Experts of a small language model.
Size: 8 layers, 24.4M parameters.
Below are experts of layer 3 (counted from 0) of a mixture-of-experts language model. Rows are named up (a neuron's input weights, with its number) and show model dimensions 0-191. Each number is 128 + 24 x the weight over its row's rms, rounded and kept within 0 to 255.
Before each expert's rows: a language model's description of what the expert responds to. This comes from a sample of Wikipedia text that the model never trained on.

# expert 29
Description: s pieces and possessives. Letter s inside or starting words, as in Is-s-ued, Chry-s-ler, s-ky, possessive 's, plus possessive pronouns his, its, their.
up0 [151 102 119 125 151 128  98  89 201 123 127 127  95 144 137 134  84 141 150  92 160 107  99 135 141 141 110 115 147  95 123 127  81 126  76 152 126 129 167 151 139  99 131 130 105 131 120 159 146 111 181 145 103  95 113 127 136 111 119 158 151  95 135 107 159 159 173 140 101 123 151 119 111 132 114 110 112 129 148 124 146 130 127 123 146  78 115 149 105 120 185  90 110  68  88 166 160  90 117 107 151  89 148  92 116 171 109 100 121  83 150 119 110 140 125 140 103 112 111 152 137 115 101 156 111 125 122 163 145 144 116 131 118 141 128 128 107 116 160  81 116 148 133 142 126 110 140 118 163 111 109 165 140 116 143 160 138 116 118 136 132  90 149 133 135 182 114 120 107 114 102  86 170 117 112  92 122  97 148 106 152 151 127  85 136 160  93 129 120 133 120 135]
up1 [162 115 161 186 116 131 133 143  96 129 113  87  95 111 125  93 152 157 131 178 135 150 134 113 144 145  84 140  99  82 129 111 117 112 113 149 102 129 149 101 116 112 165 127 123 125 137 146 130 115 110 101 105 111 128 123 130 138 107 151 109 125 121 121 183 132 139 110 108 119 115 106 137  89 102  98 110 109 151 106 116 114 135 128 111  96  98 110 120 112 118 102 157  84 109 169 144 143 134 155 120 150 134 145 109 119 145  85 126  87 126 147 181 153  91 140 129 125 113 126  92 105  81  98 140  92 136 137 150 111 132 175 128 108 149 167 152 124  97 139 128 168 104 138 166 119 164 101 169 152 163 124 150 131  65 122 146 113 136  99 112 119  94 121 174 149 140 128 110 152  73 148 122 107 116 118  94 133 143 140 128 136 128 103 102 168 149 123 154 180 170  93]
up2 [143 160 143 109 127 148 105 174 126 162 213 134 118 154 104 161  99 122 121 153 116  99 126 105 116 134 123 150 186 164 138 147 120 116 121 107 128 128 132 178 131 155  92 122 151 142 113 110  94 154 131 123 157 128 137 107 132  96 145  85 158 171 117 139 107 123 104 154 125 157  97 129 151 131 118 154 109 136 129 109 118 107 121 116  99 109  83 153 139 127 136 148 121 101 158  85 159 138 131 136 137  90 115 138 119 135 135 122 131 136  96  78 128 157  74 151 111 150 134 142 109 147 102 155 134 127 143 140 143  68 112 146 118 119 151 123 143 135 111 113 107 116  80 112 105 157 103 131 114 160 186 140 142  87 135 145 129 135 129 137 129 114 119 162 185 119  76 121 124 167 127 144 184  87 105 114 133 134 142 121 107 104 119 141 121 150 157 164 180 141 100 150]

# expert 31
Description: Mid-word Latinate pieces. Middle pieces of common English words before suffixes, such as en, ut, vent, ject, ight, e.g. passengers, preventing, condition.
up1 [140  98  76 166 118  96 146  95 147 174 101 139 147 128 157 127 169 164 142 108 117 109 158 138  81 122 117 117 132 149 118 138 151 123 103 134 115 141 126 140 140 141 125 134 111 140 148 147 133 128 130 158 105 151 126 124  94 116 114 119 143 141 155 127  88 133 141 101  92  92 130 113 145 110 149 155  91 135 132 134 178 173 150 106 132 155  92 116 110 124 117 160 117 146 141 163 141 146 143  94  65 147 134 179 135 122 125 164 111 122 157 117 171 149 141 127 119 135 145  90 130 103 132 122  99 171 139 134  89 138 128  76 118 107 133  97 167 131 136 136 152 105  62 112 139 138 113 116 105 135 191 129 134  97 163  97 118 137 129 141 131  82 129 136 128 126 137 121 132 133 147 142 130 111  99 128 102 103 137 197 150 155 139 146 166 117 150 135 137 133 149  45]
up2 [ 84 129 116 124 103 150 144 113 165 128 103  96 114 169 114 106 125 102 117 132 125 127  88 139 128 119 107 121 125 118 126 155  78 108 103 139 157 158 143 166 141 148 123 163 107 147 150  91 134 133 163 129 105 105  78 133 143 118 121 128 101  96 123 119 188 119 118 117 137 169 129 110 138 121 152 141 117 146 159 172 117 101 119 117 124 135 109  64 135 145 111 142 107 167 140 152 182 119  78 107 103 150 101 101  95 194 128 171 122 143 101 127  93 116 170 136 132 154 150 137 121 103  94 125 129 130 139 135 123  84 174 133 148 154 142 115  99 164 107 173 142 134 177 151 124 128 143  92 116  78 163 160 134  94 111 134 143  83 172 123 135 119 140 144 104 124 120 161 152 131 126 127  99 143 114 171 131 116 161  86 126 138 141 132 126 145 134 136 106 131 119 138]
up3 [112 104 105 117 121 143 133 133 153 108 101  93 125  88 144 157 129 137 105 108 177 109 121 112 124 134  93  68 141 137 119 103 139 110 104 135 116 131 136  93 136  98 122 112 117 115 134 109  91 127  81 111 163 125 130 131  97 135 164 144 130 159 178 189  59 104 136  96 123  94 149 155  96 134 109 134 119 146 131 112 168 147 116 136 106 156 142 170 108 114 157 127 154 103 104 123 130 104 142 110 129 109  79 125 104 145 142 140 148 131 154 124  83 110  91 145 130 147 186 173 137 122 154 122 113 140  99 116 153 120 110 158 126 156 105  86 121 110 146 111  92 130 116 138 171 134 128 132 162  99 165 141 103 109 172 168 150 133 127 128 150 124 116 167 149 117 159  97 134 155 117 108 148 150 130  91 101  64 107 124 110 143 103 135 125 137 125 134 135 151 160 171]

# expert 0
Description: Commas and conjunctions. Commas, and, or, ampersands and opening parentheses that join list items, place names or clauses, as in "Bucharest, 1979" and "Broncos, Philadelphia".
up2 [ 97  95 151 143  80 152 118 106 160 157 141  97 125 108 116 159 100 150 111 135 143  90 151 151 119 116 129 161 139 137 137 129 104 104 127 175 142 108 105 114 170 101 125 112 127 126 105 166 139 111 109 114  78 103 148 137 127  84 114 139 110 121 135 115 145 109  82  90  86 171 114 163 128 125 117 147 167 136  83 130 112 136  98 119  73 116 121 103 145 152 111 118 158 121  74  85  85 128 133 158 155 138 135 147 135 118  99 122 135 119 103 167 117 116 119  91 136 111 167 144 108 136 120 105 134 131 155 197 126 131 119 101  97 121 103 127 124 132 135 162 118 132 117 117 151 131  89 153 125 157 175 144 139 143 139 108 156 123 132 134 133 138 183 144  85 102 156 168 108 121 138 186 127 166 138  80 148 144 141 110 133 128 145 108 155  88 125 121 122 106 157 118]
up3 [117 134 149 107 164 153 127 138 146 133  91 125 125 125 142 121 126 126  96 114  96 152 101 161 131 157 143 171 139 141 163 102  94  76 193 142 135 114 113 148 139 191 147 134 160  55 131 148 161 133 133 146 142 131 148 118 111 150 151 126 169 124 107 135 147 112 149 126 115 185 132 101 159 110 140 163 145 169 159 134 122 135 108 152 124 130 126 132 143 130 123 125 159  96 112 180 164 125 137 133 126 162 124 131 121 139  79 118 142 137 106 145 162 116 123  97 114 145 114 106 128 120 162 130 141 132 102 124 136 127 120 129  95 148 146 129 139 120 100  77  91 148 136 123 156 135 109 104 113 113  89  98 125 143 166 117 158 138  71 147 169 160 148  94 131  93 110 169 114 119 110 162 131 142 121 150 134 133  77 103 162 122 180 146 162 138 151 116 144 133 178 131]
up4 [169 136 152 134 113 140 117 127 144 114 106 155 106 142 125 149 158 179 114 164 124 142 128  99 156 142 136 159 114 123 129  98 141 137 108 105  80 153 109 128 138 159 132 162 107 143 126 150 129 117 172 147 114 167 129 149 152 125 194 166  97 127 137 139 110 111 123  99 162 114 122  97 137 160 135 191 153 152  99 182 116 122 151 137 124 159 122 168 106 116 110  93 134 116 143 142 143  84 101 130 122 171 116 140 139 104 124  91 126 147 116 105 125 114 153 123 176 136 132 137 129  98 115 120 108 157 195 106 148 150 166 196 148 122  94 114 171 130 141 112 148 138 103 164 123  98 101 134 127 126 134 125 112 139 144 145 147 111 153 123 171 167 136 141 179 108  93 118 158 117 149 127 139 118 122 138 125 155 142 144 104 143 144 140 142 110 102 113 174  92 103  84]

# expert 5
Description: Mid-word syllables in names. Inner syllables of proper names and words, mostly n, un, re, ur, vi, as in Calho-un, Delinque-n-ts, Kármá-n.
up2 [ 99 122 162 125 145 123 140  98 113 117 102 126  99 120 142 104 125 138 155 145 104 149 124 146 123 156 145 138 107 104  99 116 114 127  82 126 154 110 126 149 144 112  75 122 109 111 157 148 111 111  64  97 142  98 100 130 139 107 107  99 112 122 136 119 146  96 125 135 135 103 132 147 114 142 112 130 163 112 163 125 143  99 151 130  78  98 110 100 116 104 122 108 161 122 130 135  85 114 130 130  93 126 144 151 138 161 144 156 147 100  89 119 184 133 128 161 113 170 118 130 132 117  81 111  83 142 118 121 130 143 137 107 114 135  94 150 100 136  52 165 107  97 118 137 129  84 127 161  94 144 190 156 100 120 118 125  80 114 138 154 106 158 152  54 112 147 117  97 115  90 114 142 165  95 127 149 123 115 107 118 116 101 118 179 123 114 143 110 139 131 150 113]
up3 [137  97 127 150 140  99 179 116 107 111 152  87 122 110 113 153 148 142 171 111  94 161 133 142 168 117 126 109 111 185  87 108 143 159 156 101 163 122 141 129 124 159  91 150 124 119 112 104 115 132 135 117 110 141 166 132 141 136 165 118 134 148 122 114 157 171 111 140 110 138 105 132 141 150 101 176 146 125  97 176 145 105 129 115 105 106 119 119 134 128 136 150 138 123  90 142 127 169 113  82 173 162 125 155 142 127 146 125 121 146 106 146 143 126 133 149 145  90 127 114 143 147 131 146 132 116 151 164 137 138 106  99 103  90 133  88 131 125 159 164 154 146 120 173 121 161 110 111 114  77 170 163 170 137 114 144 116 123  91 111 145  80 155 113 115 161 171 149 122 111 145 116  97 110 117 124  96 149  85 125 130 127 147 127 134 103 139 200 151 103 171 137]
up4 [120 116 125 118 135  77 158 110 135 126 127 113 121 116 119 110 132  95 168 156 147 124  99 143  97 128 159  82 167 157 102  94 106 137  98 157 141 150 134 101  88  97 113 156 133 128  92 109 145 144 157 152 122 131 120 154 142 107 166 117 149 149 129 137  82 127 146 125 105 153 108 116 129 100 141  97 115 156 131 149 130  87 128 122 132  84 137 140 166 140 118 125 117 107  92 168 157 143 125 124 129 121 142 131 130 162  60 102 120 129 140 159 165 105 134  89 112 136 156 137 186 114 139 163 108 123 152 113 137  81 116 129 121 124 104 151 104 113 125 112 165 136 137 132 118 143 145 117 139 154 124 194 136 139 201 127 123  94 120 122 121 141 131 112  92 124 164 159  99 136  94 155  88 164 153 113 108 153 149 107 124 128 147 135 141 161 113  91 160 183 177 121]

# expert 15
Description: Periods and colons. Sentence-ending periods, colons after labels, and abbreviation or decimal points, as in "no.: 26997", "Pos.", "113.91", "respectively.".
up2 [122 127 133 115 133 153 161 148 149 130 150 106  90 137 139  91  97 128 137 134 133 135 108 175 146 142 136 114 146 137 123  86 131 111 128 145 120  93 135  90  75 184  97  78 133 113 106  81 128 131 116 153 149 142 123  96 121 122 129 120 109 137 173 128 130 101 140 154 153 117 101 146 119 150 115 104 150 132 126 151 133 114 126 110  87 145 126  95 156 112 129 140 122 143 105 103 123 170 108 119  97  74 154 131 124 132 155 161 121 129 104 123 139  94 100 157 124 118 144 118 128 105 106 121 146 111  88 149 127 120 141 140 137 209 124 110 123 150  91  72 110 142 125 115 150 183 166 116  98 175  99 164 125 150 100 113 158 129 132 116  70 134 139 158 109 142 123 157 157  92  78 163 115 131 150 146 123 103 144 143 147 161 136 146 141  96 125  77 133 162  90 127]
up3 [174 106 127 121 133 105  91 118 150 130  80 136 150 164 154 107 136 148 163 146 105 188 120 150 155 119  70 149 152 128 115 132 122 120 138 116 136 143 137 171 132 136 121 130 132 149 172 123 146 145 104 122 105 152 108 112 110 123 152 152 119 120 100 109 116  95 149 119 109 126 127  86 183 120 139 176 115 143 140 133  84 117 110 141 129 136 122 124 123  85 160 154 123 158 169 109 142  67 115 186 135 141  90 117  95  92 113 128 138 138 133 109 107 153 124 113 119 158 114 150 126 120 144  91 139 149 125 161 112 101 131  97 104 114 101  61 137  87 132 154 121 119 116 132 169 113 133 149 107 149 131 133 174 131 139  94  83 120 183 134 119  84 152 116 132 109 156 123 123 110 126 132 136 143 186 157 133 121 102 156 155  93 125 133 168 113 139 171 141 142 108 135]
up4 [100 160  96 118 148 137 107 140 129 141 166 135 145  88 130 107  86 139 159 153 155 112 125 150 163 123  92  92 102 101 151 140  90 143 131 120 137 115 148 140  83 183 104 148 161 128 120 109  96 133 104 110 167 123 117 147 137  81 142 111 135 136 145 104 135 168 124 164  99 158 132 104 122 103 143 129 112 129 141 146 112 128 155 113 107  91 193 103 115 126  94 129 136 154 147 115 104 159 107 116  85 129  95 158 127 159 125 149 144 110 146 121 117 102 123 127 108 125 141 156 106 178 100 113 126 122 130 121  96 125 111 124 119 143 101 111 105 145 169 129 123 141 112 126  94 118 145  89 144 120 163  88  98 163 176 105 146 116 113 166 126 143 125 108 148 116  96 116 171 133 103  87 107 107 144 219 116 136 178 125 117 113 134 137 158 154 130 156 126 150 161 127]

# expert 4
Description: Consonant-letter name pieces. Mid-word letter pieces such as z, k, w, ch, ć, ish in foreign or unusual names, e.g. Tovuz, Jeezy, Fitzg., Tampa Bay.
up1 [126 106 126 107 161 136 130 116 133 133 166 131 147  95 127 153 135 174 106 124 145 147 152 108 126 146 145  97 128 130  67 154 133 167 142  83 134 162 153 142 152 147 123 144 109 128 112  98  99  97 149 113 101 142 173 117 126 121 124 120 125 159 101 109 124 104 143 141  94 148 129  88 128 112  92  97 153  95 110 122 139 140 157  90 111 113 151 138  98 134 138 124 135 108 160 144 102 186 160 103 170 143 142 126 127 110 138 151 112 121 117 119 111 168 111 149 129 165 122 124 148 101 141 157 170 134 105 170 174 120 117  81 105 120 110 151 110 155 104 121 119 102 112 104 170 155  92  66  98 166 121 111 103 132 118 165 139  94 110 124 131  85  87 101 111 143 175 119 138 165 136  98 193 143  94 104 170 112 122 132 147 151 119 140 135 106 114 116 142 122 142 128]
up2 [135 101 107 115 110 104 133 137  99 127 124 112 122 153 105 136 129 115 109 125 121 131 104 155 135 165 142 147  98 136 153 129  80 142 164 155 134  81 112 133 113 124 125  98 125 138 110 118 136 152 144 119 120 179 162 104 129  65  70 154 116  93 133 103 133 133 139 126 107 144 117  83 155 150 144 141 149 148 105 104 187 110 146 166  83 150 167 111 153 149 156 108 116  93 128  94 128 111 160  99  81  93 145 162 102 122  93 115 156 142 133 124 124  88 135 109 188 174 136  66 155 119 167 111 142 102 138 119 129 143 112 112 125 149  93 145 149 127 148 159  85 161  99 173 130 129 128 110  95 108  94 117 184 139 151 126 148 117 119 107 150 141 146 167 116 130 149 142 115 143 152 136 125 140 129 105  97 144 142 117 130 140 139 138 111  89 118 137 136 106 122 167]
up3 [115 133 134 143 128 134 114 155 150 102  85  78 138 111 107 133 132 131 132 169 148  97 145 167 110 151 158 144 129 113 123 136 139 129 122 130 117 112 162  97 108 111 103 145 103 100 127 102 105 144 101 105 125 138 155 118 136 102 161 146 140  73 139 119 121 113 119 134 115 169 140 126 107 126 121 158 100  98 144 118 119  93 155 110 108 117 116 193 113 109  90 130 139 187 134 124 150  96 122 130  78 106 137  95 130 183 152 154 160 128 133 140 136 136 178 116 122 164 146 141 172 128 152 117  93 138 153 141 152 123 105  84  60 116 116 109 120  51 120 152 116 123 129  98 137 109 150 140 121 112 122 125 120 118 145 111 167 135 119 135 156 126 131 124 172 126 179 130 101 136 103 161 158 130 151 132  84 154 152 146  66 129 106 125 127  78 160 149 130 147 133 129]

# expert 14
Description: Word-final vowel pieces. Final o or a pieces ending names and foreign words, especially place and personal names, as in Pao-o, Apa-to-saurus, Chels-ea.
up1 [133  84 119  98  90 118 112 135 117 114 158  91 138  89 170 123 118 126 130 111 115 158  90 121 154 132 163  92 143 153 108 162 116 135 140 128 147 114 164 124 121 123 121 157 149 108 139 107  85 146 113 133 165 137 136 130 160 117  91 134 108 116  76 108 107 136 110 132 132 165 129 130 108 153 147 126 134 167 184 110 161 128  86 135  99 148  94 148 119 139 132 127 126  78 144 108 132 140 146  68 106 131 158 171 146  95 134 145 115 135 117  97 121 144 162 124 164  88 122 144 107 128  89 166 115 173 122 149 106 148  76  99 130 147 123  99 154 141  99 153 125  66 138 107 131 132 153 130 107  88 128 119 126 132 135 116 142  90 101  88 101 130 104 104 144 109 177  93 106  93 121  99 148 101 139  99 145 145 147 144 126 184 104 123 129 124  92 151 134 139 112 105]
up2 [173 153 177 102 141 134 101 153 140 154 145 166 159 121 153 165  87 160 136 147 180 135 138 163 113  99  92 128  97 128 106  87 131 101 103 132 146 134 144 137 112 151  95 121 122 124 133 112 111 118 161 136 151 128 157 101 104 133 110 108 107  99 119 108 175  81 139 149 178 127 116 129 156 125 145 138 116 134 116 135 114 116  98 137 153 157 127 185 159 123  87 137 134  96  97 142 138 114 149 111 125  95 117 141 147 135 117 115 103 137 135 117 119 129 138 102 158 131 117 119 146 111 152  89 124 102 142 140 125  67 139  95 147 114 115 134 158 154 132 108 151 139 114  95 164 128 125 112  61 187  96 189 155 120 137 116 178 104 137 146 115 119 125 127  94 107  93 128  82 152 137 137 128 133 122 112 137 148 137  96 144 137 156 129  95 167 158 122 168  92 129 113]
up3 [140 125 122 105 110 104 108 167 112 132 107 189 137 169 146 114 152 150 128 137 165 109 139 124  94  99  65  59 127 124 191 128 166 139 127  70 137 109 118 120 140 135 147 131 116  81 124  82 159 116 113 137 161 103 118 146 116 142 167 162 114 137 154 145 114 125 105 127  80 161 174 131 119 111 141 138  98 122 107 123 163 114 100 191 123 110 116 128 134 114 169 136 170 111 120 158  87 118 107 162 151  82 130 108  78  97 190 109 114 143 149 135 119 138 133 100 133 144 111 163 135 118 129 142 114 101 143 117 154 126 124 177 144 131 111 111 153 118 147 140 119 108 126 136 155 132 109 154 140 129 109 139 111 110 122 101 105 130 114 114 119  83 136 150 164 105 142 130 140 127 113  89 161 129 152 111 108 100 129 118  85 141 138 115 141 107 139 134 109 115 157 130]

# expert 18
Description: Consonant word pieces. Consonant-heavy inner pieces like d, f, t, st, et, x, plus the word "not": Hod-d-le, sacri-f-ices, appro-x-imately, Gla-d-stone.
up2 [ 99 135 135  91 135  82 127 164 119  92 136 109 159 143 132  90 178  84 121 110 204 107 139 132 139 182 117 120  96 158  91 117 127 151 134 108 130 156 146 138 152 118 125 142  90 147 154  97 139 115 109 142  97 122 130 132 126 128 126 169 117 148 100 140 121 119 165  96 132 138 120 132 118 162 118 139  93 134 135 119 139 132 151 161 123 131 168 124 150  96 148 130 163 144 128 149 105 103 145 136  98 115 100  94 122 155 146  98  91  84 162 120 126 134 156 102 155 110  97 164 125 131 184 100 118 147 140 115 128 130 143 132 164 146  76  99 145 164 142 130 116 120 125 145 117 105 144 133 137 101 111 147 118 115 179 133 154 152 124 122 143  99 126 109 113  90 121 116 112 130 114 180 113 130 153 127 120  99 151 147  84 112 125 123  99  91 172  93 137 160  58 100]
up3 [167 135  78 135  72 107 148 129  99 142 133 126 140 155 150 133 153 122 103 124 142 172  86 125 160 114 137 146 166 140 152 143 123 119 145 137 157 129 117 122 149  83  73  98 130 130 116 121 134 133 114 135 151 114 155 145 120 114 153 100 151  85 130 132 136  99 132 115 101  95 106 139 128 104 146 136 140 116  83 157 186  79 132 153 136 134 160 106 136 142 139 109 144 132 127 115 130  74 133 112 126 102 163 133  79 128  81 132 111 104 173 101 104 147 121 138 100 115 121 125 134 103 113 125 127 139 105 122 104 111 130 135 131 128 109 126 129  93  70 188 103  99 107 144 149  84 140 120 127  93 104 127 145 119 205 107 165 100 135  98 152 135 120 153 110 131 130 140 141  71 116 129 122 136 129 119 146 173 160 139 128 119 116 171 168 104 160 140 131 117  97  94]
up4 [133 130 125 112 140  82 107 161 116 172 100 159 139 153 146 130  81 125 124 116 117 163 125  88 140 154 126 108 107 113 166 136 127 121 127 120 111 140 127 107 119 111 152 117 112 122 171 117 136 143 106 169 118 107 139  95 160 136 159 145 120 109 148 150 144 142 120 150 133 142  83 118 139 133 157 128  97 103 119 108 151 114 105 126 125 108 125 133 138 148 135  83  89 136 120 115 131 138  97 155  91 136 142 136 158  68 124 127 127 153 115 158 104 157 166 152 122 125 135 165 132 128 111 125 146 139 119 102 193 119 103 158 107 118 136 132 105 120 136 153 152 143 177 120 145  86  69 158 105 103 106 181 164 101 118 117 109 118 162 126 106  95 148  88 142  95  86 151 105 173 144 132  96 107 146 175 103 136 165 156 111  97  79 102 150 118  83 145 162 100 102 130]

# expert 7
Description: Word-ending suffixes. Suffix pieces finishing a word stem, such as ist, ly, ally, son, ment, ary, e.g. Balochistan, Islamist, Secretary, knowledge.
up2 [121 118 117 146 132 138 135 144 106 124 149 120 143 183 116 142 142 109  99 107  82 116 127 125 100 175 144 146 137 142 129 126 153 134 111  91 139 107 127 149  98 136 193 125 160 106 133 130 125 114  89  86 109 123 110 138 113 132  95 138  95 136 146 107 138 100 100 132 118 142 110 149 179 154  90  98 155 124 106 135 145 142 133 167  67 114  96 126 137  94 105 139  97 133 134 164 130 160 185 122 134 134 140 155 160 128 136 114 142 147 143  92 151 113 160 110 119 126 114 153 137 142 128 141  97 137  87 155 123 141  79 118 160 148 156 127 140 134 139 152 144 124 145 163 177 139 130 105  79 148 109 134 100 134 165 153 139 100 157 119  73  84 108 158 132 126 182 133 126  88 116 126 109  72 123 130 129  81 130 133 198 147 128 134 119 139 122 113 119 165 149 139]
up3 [134 120 135 133 149 132 104 134 137  95 143 138 112 123 129 131 136 102 105 163 107 113 133 122 157 123 122 154 129 140 115 127 106  83 122 106 108 104 182 183 142 160 105 171 124 112 126 160 119 146 135 134 126  74 148 115 116 100 187 152 169 130  90 123 101 105 142 131 140 141  86 125  99 130 115 141 153 107 134 133  94  99 137 134 110 145 129 122 113 104 137 118 138 115 152 120 164 111 122 162 196 161 137 139 131 138 126 133 137 194 142 138 132 161 101 162 142  97 135 166 101  99 172 113 111 142 147 105 106 158 144 182 128 152 155 120 134 107 108 143 136 133 108 102 124 130 144 173 115 125 145 113 150 115 106 141 123 128  71  99 141 126 116 118 208 110 144 142 119 124 108  87 117 179 108 153 140 115  86 106  81 148 126 158 116 129 169 147 156 134  89 136]
up4 [181  68 122 115 137 103 114 112 113 137 111 130  80 136 109 120 140 146 150 161 109 129 111  95 133 114 122 100 107 151  58 112 121 122 105 184 190  98  59 189  94 118 175 126 107 132 118 132 130 142 150 115  93 143 122 105 116 121 167 149 105 143 123 134 129 132 141 155 114 106 118 148 122 135  80 119 121 120 139 170 130 118 138 107 114 150 113 161 123 147 110 138 130 132 151 104 169 135 107 143 150 108 115 154 123 156  90 141 123 107 102 118 160 150 135 137 123 142 133 164 113 138 129 130 121  99 153 160 106 125 156 173 113  88 120 133 139 139  94 130 112  78 124 135 110 172 109 134 126 113 119 127  97 123 142 138 161 130 101 131 138 165 148 115  98  99 152 134 124  71 115 147 140 129 113 152  81 134 121 110 150 175 122 153  69 158 127 103 140 148 116 108]